From a checkpoint of a small mixture-of-experts model trained on Wikipedia: 67.8M parameters.
Below are experts of layer 6 (counted from 0) of a mixture-of-experts language model. Rows are named router (the router's row for the expert), gate (a neuron's input weights, with its number), up (a neuron's input weights, with its number) and show model dimensions 0-191. Each number is 128 + 24 x the weight over its row's rms, rounded and kept within 0 to 255. Numbers have three digits each.
Before each expert's rows: "mostly gets" lists some tokens that are sent to it at least half of the time. This comes from a sample of Wikipedia text that the model never trained on.

# expert 16
mostly gets: "for ", "with ", "have ", "including ", "against ", "during "
router:166143124116115171112122103141160128146159131096125131143142132125149075144102177121094142149165173164095131130126144153145101133095128152094093161089121133143079086151153135106130141162173099106137133147140133152103127161121102117090125165105172118100156136133129142115156129147085142101144102119096167124091129129124115128129106141146124097143196114136130126157112134130144105162139132144124103140098132169139152137112143107137114114115136118148126106127159128193168124096134133156159146147117157124129097134152165169140145101134127130100097094077153116164098118079144108174
gate0:142110159113118131135111162087127144145117132176136132154174119157125117116110075125107120117123109090104151129128108153109094133137106156125174155149105160116116135108142131110135127096136156098117100090096183116103158119118151095133094128159155142136106111120107124102101128135131140129162119184128098121129133147111114186112119183101184165174120068117116134132147109152108170119115105132150129144121117066143096119099119151137124141080127106087138106113140118114127121121155137146104123117119128154161107119107100121181172142174132166103117140103113079146157105151119135111
up0:109140127123174093175131149160133166122115114131140163127131129148149155093106119125126113103112078136125096113121139172129142109168114123167159148144127153109153155134136139150135132151145117118160130134112144138123114150102112074116109060074163104139121140120129108105074124117107113130113100129146110126152107151164130140154148103136145168141163159105134137139146142127079142153140069092148105158105171147133139098124125131130137159094116116102155111118120132112101107058112124086115152086102126115194197127137105124155148115117136125145111113165084114147119130139102136128
gate1:100124142078147117140091140163132127145119082093114139101131085107103125092090116152113114135099104139134125113115136112126135135109106145132109104149125143129104136088148177114096143126112122080104116080169159145149152083110131093153137096128145135102139129145105156120054118126144178129124144114101115098113146181131123191132108121133135152101122109130127086095090137147109115153089121111159108082096126133105155148109087118139123145137111091108125101140133123131122073123096111126132161127125123114137165126123109129117118082136191153140090131104091121186114102121122126153
up1:140112101160094117118148136118102101160104127141167123145142119118180126149102114129183100152129149122085125111157127160111146144124160134120187139090104123120128148174117107129132103149156126142167128149113103165110117111132156137080104159096129127152155096185152129098145101123114095138116119113075163144066109137130122132143123128166132107127174113120120108144147129141125127103123128158126164186117106123129132106150125127093122134159133138152152120138146152157149172078145150144130131150162187149104142100168113144081149121115140144170157130161100121129143154121110086163
gate2:133130159129138125147112120170123101118149147117092170106125157093112113086095141139136097162150099107135126140136163125172081139118091145144087124094126167118151135114088101145116150115135131137111155135124125126138125121111112125175099146123128176137123079119136102172107112164148129118110124135135187097087081148108177100112175107110141105121102164122108156088160152142123137089171156144160115073121164120153169141101158132131123105109163110113165124123138144147118090115107112141114118125132165125159120139125135134140135126193117164125145123114199132108113140141133139127
up2:092103133148133105122144134081134168138106111140161189109108099126135141146101118088098136115157110127154150161110151109107148101098126146143197111119114127098131132102140121065110139105121127143103098109111081123119141144165160104128144105074080143159128194124085114135123162104116132125130120148105096118157117136150079101152116116099131148172136135111163121166149107109109119129161112142125139104134127120107140141141113119143170152125109101110094126102110083094143126155133134124125145131177152112137129140142134124118098098147142061146134170139102133170110096130137170146
gate3:160175099098138111136081106114149131106099114184110149108118120129154111138132109166134153165171129131144124137109139115130107127118075170117130146125156166162170146134118113098103121121141126159173149100148155133145120146136132156104123151133141130121114129121135081123131118122149112145103145197141123094130132153101120108132105100136120152126144149134053140126059093135149126157138109147116132080126121125097143125155119096159094124118112125130099103149140166151143119131115116123113104104128157143121121183122150087176151171143146137134118157162141147083108055114158126138
up3:131141102094162090059117147165127133106112132137141159137113126166144125086136091116135147192163132176157137135122133127164145109139128091164134120134119137134110151118131133086152126115113100098156142117157192093132182144118140082159128122142131160135146123139156130102167111156108117121112100138123129093133138135127150139124123149103130122143109113165101108120116122097147103161108162134145160101145149116177136122155152121147120101135127102093127142094121114164079114149111159167107168106123101173130123143084145114094163146086122118120149109132119101117115130143134164199
gate4:154174210124080080134116105099162158148152123180103153116122121106113165149151127112123116122116122144127129133109138095111144129120106105137129098152116117106123132125105082123176120143161131122165161141123113131110140132077103125105099148136123149151161098130084095125085099094143132134154147114091138138109157127139163122121131133125132107146115082116155129151110133103114093185114129125169130159138136113184100090133140153135168167115151110170129109135144102127136143114120171113149168103113159163145108153131138170107144115177146116143107097155160141135094132145135150101
up4:082132112129159161117179148144109140096176143103096125128084179102140097116122106188144148154106130137128104072079119144113136086124115140095127093093137159163126124100168130177134116125167147146129155143135109155105142102127137120100131123131132134153142182139102169129128143112153099121122141144107109131161147143145133158166161070110134132118166158134140116158129118120074100140107125136150088119118116140134140145128109100115124122137144141121118104166145115127143159130112159131080162181110108099134149173130114122170151160132091117115145138132128128137094131181120108101
gate5:133095170103167126117067148101145078142099150145111123124120144144107138138122121139124113101130119121101146118127123133122145112161119137101133125152147134110102108110148134147145119121130122126145116098165094119083141134098133129144096121133147131104125144135127141115109129099126151116124082115125137162142162169151115115136181158149158114172120076103132136133124121123138077131160138081098157104115135131118082107148143127161161120106081108162169130147123096145114083150140095148202150121175145136127148110092172097102110128119158098086168140114133133113059117107147075129
up5:120147114181104122165124099149122117144145104084153152115119068134144150140137136140144110126161178130155130158091123101087102176132123113160115117114194146099145079114136142140125138177141113147133154142123139137137123152129092131131145152147136133129110137130112121138126090167165105130091144145137139101104133103146150115152121126131138110088100184129119137095119141145131122176127109125182122160184102125118121174076128143136171125119124162133096122164121154152160140096139159127108124166161141111120118114104103170124113099112125172157097115153099153159169151132134093130
gate6:089082137071162120132133136137111118127113105134093143154113149158115154130091128138079125127134125140150120083151126146114101142108068113162122134095096097128096139151155170124112089130119110139153127114179135109123126120140149132118137142166112130108119131127088118114132126130110087077147164127116159096127108154113148152084103128127128123082149187142120137097151105133137112127148137134109138118127125152158127120176110156123097161143106129075149123097131153147131122042115123077138166097124099129091154142111120089116112167107164173110153091129136093146114127114136152110
up6:090130110095103118154128119127130097088088127125112187126111157151114110113080138095122095119149151125128144158153115130148155140158101100105115113106120126126097102150136141097122121121122147136102152125162142112123136127155156109135150157167114143119146158125095123152140131145095103106117170103128160133138142135119105118133131147128142125097160118110112181156131082114141124182176136123084127088116150175153155176126156143146085069116092134092151128127137121172130166100122133119130098099125127138150170082138153131170091066117138133128155125140162156140086157115100101113
gate7:064105145091084124097103139118115084095192140066129128175098165153134114103096166161126153099130117108124118106135124149137088174138130146102117097127095178084123137143128089103143152102164137149158150150139196102121093135092107115105080150141076141089120176126099124111120156112124096132140124115151123118146113113115132145129141124092125089115134167099164120140136136119135139142117099140105143115149133110117160127094159110136120123110111165108170124150157132143109125131116104132114135154143118090116131102098129099160113144132110130139128139106142097134179143112123117132
up7:145146079169171123168071102173090161105100143151120142111100096182129129107130107104166130123130121149131116108141106082095103133136137133127124126155144104172157148115159105125136104143158151130055138099076142084103120118159131145169136110103123131120114103124170110132112087120144105123131111138122089123094115126130119106060100169110132085117113079111107148120085120142130125185166104086142130097116142145115113104153098154136145145129133142102105136124131148113109122100147129147162136118149113172107122125129120142121134120134159134131118113133085094131146087144114131127
gate8:138145125086149126134158118125181061135088138138135131135142128119100082107093143117145122136139129143148164108093136125095106123136104115129168129121098110131148134133143128141126161115154115191146157158159119111110088141102131144125142123108117149088088138119103162174126116161096091130173174144125144126129144128103126126143158160132126149113126109116150134151183140120130119121173089110142116132126144152131127177148146114128109083143127161105117123145092129145158123101100123124127146148132142070149059126127129145158164117113170153119067124119125165120064172098134120111
up8:122094152121141123154084138101104151085135170144154106116100146113145092113159105137115130113095100090151088181108129111168134150141134126145138156169147177105124124117141132138098129167102153081146112135099175131166121136106127160169101111156127125165155147136140109077135145110174147096111101113096134111135128150128141131106132131111131148111135164137109138153118138154113180110138126152109130140128124127081133099125088153157110116111102113132166150106182133110090136104153130138147102104146116162100202108092127131131127106141110115119137128122136124100195109124112177124
gate9:115136141109099126143140151086118105186091130145061142108135126131115135098127137173126116137092145147106123126132123112132109081160117131117083118109115141119121133150138147110107136175121110098169145160136120164117105135159129132131105144147114169118090192134095102104105112125178173139138116122156148150127169138151144111065150129129130110124158105143122127094127114124166118109113170125133130119132130156129165155087123106117076100161149155106108158154097101132116113119134137105161139129112150121088154089160148139137121125145108148103136130147083079140051159117152127115
up9:171133115122129135110161168133140099153100093081114122126157124136116152119118101151125120123160150146129106109128077100119179166144104154119156146152102099149147167115120119120125140126154127133084141116049143106130128100141134123095132092140083200132111114090126167113135132131115165128095169150122076104100099096130106147151106106125146122110098121145122173135113139119096093132112139145128115123148091148099076127157133115144145179152122132154099088139149101135093139137133102117157104118085091142150114173121094112128108101128130139130125105130149143141182128140152127104
gate10:148125132121111146137173136104129143088102143118164126152144077116104090133127153145135107135140119151103161117115089114090156098103105142143147119138115101149133096165114100105134109107150138172112116129097136169101131115148134128076135165124091127093101148097145184098122148125111147162141101110106096123099114094134139171144112150116123138092179119117113131145134115171138107171173148105127138138142115119172161182114137104099100136127137093200129129165114129119117167150127128140161116145107167122126107131156130136100162125146151083148158125155174175121121136098121112134
up10:149164131139154146126111136121140106141098116128115106109101163123103092147114114118096158046110158082149136116143121130138145135176105142112105090155141203121111162130128122095122114129110147114140140117119101124123137137149147129149132119127104133139096146123145078151116146134125101145134135102132152133120096145142124107156147136165180107143074067162135157099146171102161129141132055132113120130115146089105107123135059154109143134122113079098140135081143126134133122111183125136139097125150101131130148099145122145112110151146083173107156148112122121139132136096112139107
gate11:122149087155119118110069081128189107168117122115118099157147095082117119143096164100133135135143133119123152144154114122170123118186135148162118136121162157100133141149110109154142141107118140121104121117139124168139128133134091114146137150157099088161112139150135098089147153125153120112124093119124161151108142121100122128169093137131144127139109117106103128117085123094149166102120116117117140102141135113167111100070144120106161151104096103067134124122127135118133114120178162117130159102158138098157132094120126108125086150138101150123080185137158084132128105167135091125
up11:127084204102106109170160170143095147112114163158152157107086159163158116105164137136092111116095108130103125099111144128131131148095085094145113112118105106154132099138141136110130075126103140121161137128141114146116115124152146136131115104111130164114141155139114154142114067100125132127131154148132130084151126103131116133120193125147138161111129114140125168145139143153083121123139148152135150143128118079097103167151123147109117128129136131139115127165138149141123151114098100162121116123092148175049121093140105152142164095107156109106183120134124154136122127099127152118
gate12:120161115162113131090127138099135166112143134160139124150125124133149160120086143115105151118134120122081165115121107106102167099137141176120088117131131130115081137143161089143104120111154128115144123155123128172103160097095135135133106150103156184139118133124125123099132094138091163100154118145092078124081125170175118160124118104120122117149151112120159173113118102143105147110134123103147130147117138129145148086126115114167100113087154089146140105155148126158135135141159087167136163109132137169101117127143162112091068121142142099140087142146162140173129126105162158159
up12:144133117089156097133122141109143115118109119084126110127136137151129123152170109148165117103131145121156090171093116125151094150139140068155138136128162145150198108114097156106144133150107124127103135125139136101138128156175076102100127117161063129120093095135140097123145174146174117138108148119129177138175161100121159105166127127136143146113110154132096098117168141121151124138118114136102157148140062133117113161146151091120139150147106156101077113140155118126114116119113157141154137143129103077168124121113144149167159126120123169123132096106122110113129116147131121090
gate13:166114139142133141170133167158138107163139159109104105106129126097127092128095145148135153123145129145113146134119111136108136154152114148126159119116144097148094064118103131160069096122177100105108134095155137128107147118093124154132146147110165106170150121141084112146138142117125115151114179188116103116057126096136103187106108113170131153154139126108140088168128118098126158136116131116107145133109128137154092170140142150104084114148100149191151157129167145163142108138152117133172119094126152130143101112116129150128142127122141103112125150129102132112083115135141127122
up13:137127132085174077142122140113173056111150145127137100122136164125086114106098104144135124143148161133129157101134121101090156114127144136109125139156123113180102127139091138116122133101149133136124173091153154137148147115088134131113135158133115147113116144117145108143131178141124122143112133177109122140103148135113134127179081115159136116155159096141167084155152131129136144156123125145123087164133078125088109137120120127105126125152112161161143117109179116164161149138108144093148158130092092075127127120122122130104147114117136138166067119145120112088064118152128124135
gate14:103134164155159162089130143124117111100123088125145118121156126152144134197113146157182151144112146132150130093132071148160129159129155136152144140123111113103106150148124141118139142140124146155101148157112129120151122102128136075158092144089137135142150087119134079135117178104107113145151138099131124151106146158100158112111126103117101162131093114113133106135142120155124166137134124122102113070109125131132112137169126137126116136116144152135144088125137146124151134093142127097201148137119105146155079138085168108074102138158141148140096108109143125193090116095149107126
up14:108131087115118109185087139101190094159155153125072136088135129065121093097131107116114131131140143100109110174134139115103131126138132091099119166124146145126131111156108140165112128125137103118118116143112121114131139160120136131157113124142135119109122146121112156155090161157173131141111130138116126097149139117104106135107158125137144128144142169130143134138083145075131102114174161153114135124180126105133124141126143121148175131143150149136127153122088134100078134147117155138090095130136150116094157109138142099165198136135098115123153127125115129039154127167116114130
gate15:111114100125176144141128131116134089136177108101161106146117130106062102137127128123111109166134160171122159130137155139136119150121156096125141182159175149147102137103125147147136130137141094126110143140139146134119105126140139160124118139128129101138117166145106149139202123092158113097104153161112163115116097120133119133134154163104140092131130116122113130124105174080138090119133178170124125160079122098110129092124109127152126169158099113077045150125122149135116160113142134129141139115108138166080168125164149132162144139107154121122112138106129113142113162141113156125
up15:131163148121123124151103166145117095099121123127135105102115174132173130123102115137188104121133111119158133129076137121089144132125153130119092100123091121132130147093167111160111133089113132151145102121116133108121101141102156134136136146144082169105109132102141094119099096135064126136139129180141134172099132121123110158148118086080148096127129131142116116142079159181122163135150123100161098119115101097118099149095159126135173125136116154183146138125103157136091132150142120127179157156155109113161138133092111110106121132132108116144133165148114116134122053128120117120
gate16:123122123142115124093195098107125159134152092152114119137129168144131135113129132131091105137142131146169190179115154131108112156133131169078121123144127112144153138094126105101106114168123158073079168109132105111123109157078122141124130101136123142122176156122145152151131104135145137146117120086102096128090136127124082143112128157130140126108123129105154132140169137160175086118116089110130142100112159141127159124112132165112122138148097121120106120119133079177150116141114097148160118137100120084167116160125149087157159126132135119139174155114129065148098127128120148137
up16:162112157119150107091124120114134134126188098144121101106151130171109103107120118104103118117130167134167191167155162151131148128147131156059138131143111092131121116124139114069148116164158135146142162127152135130127117113112097119136127142133119116104133096121163109105176070140137135161175108123061141148115113141129092130136089114112161123154137115104173121127143078141144125110153120123115164136107086085118155093124123151103123161112133124144112146105153083131149159140160157133140127160127072123143104124137160114136154143105178131167111102132118110118111126117108156125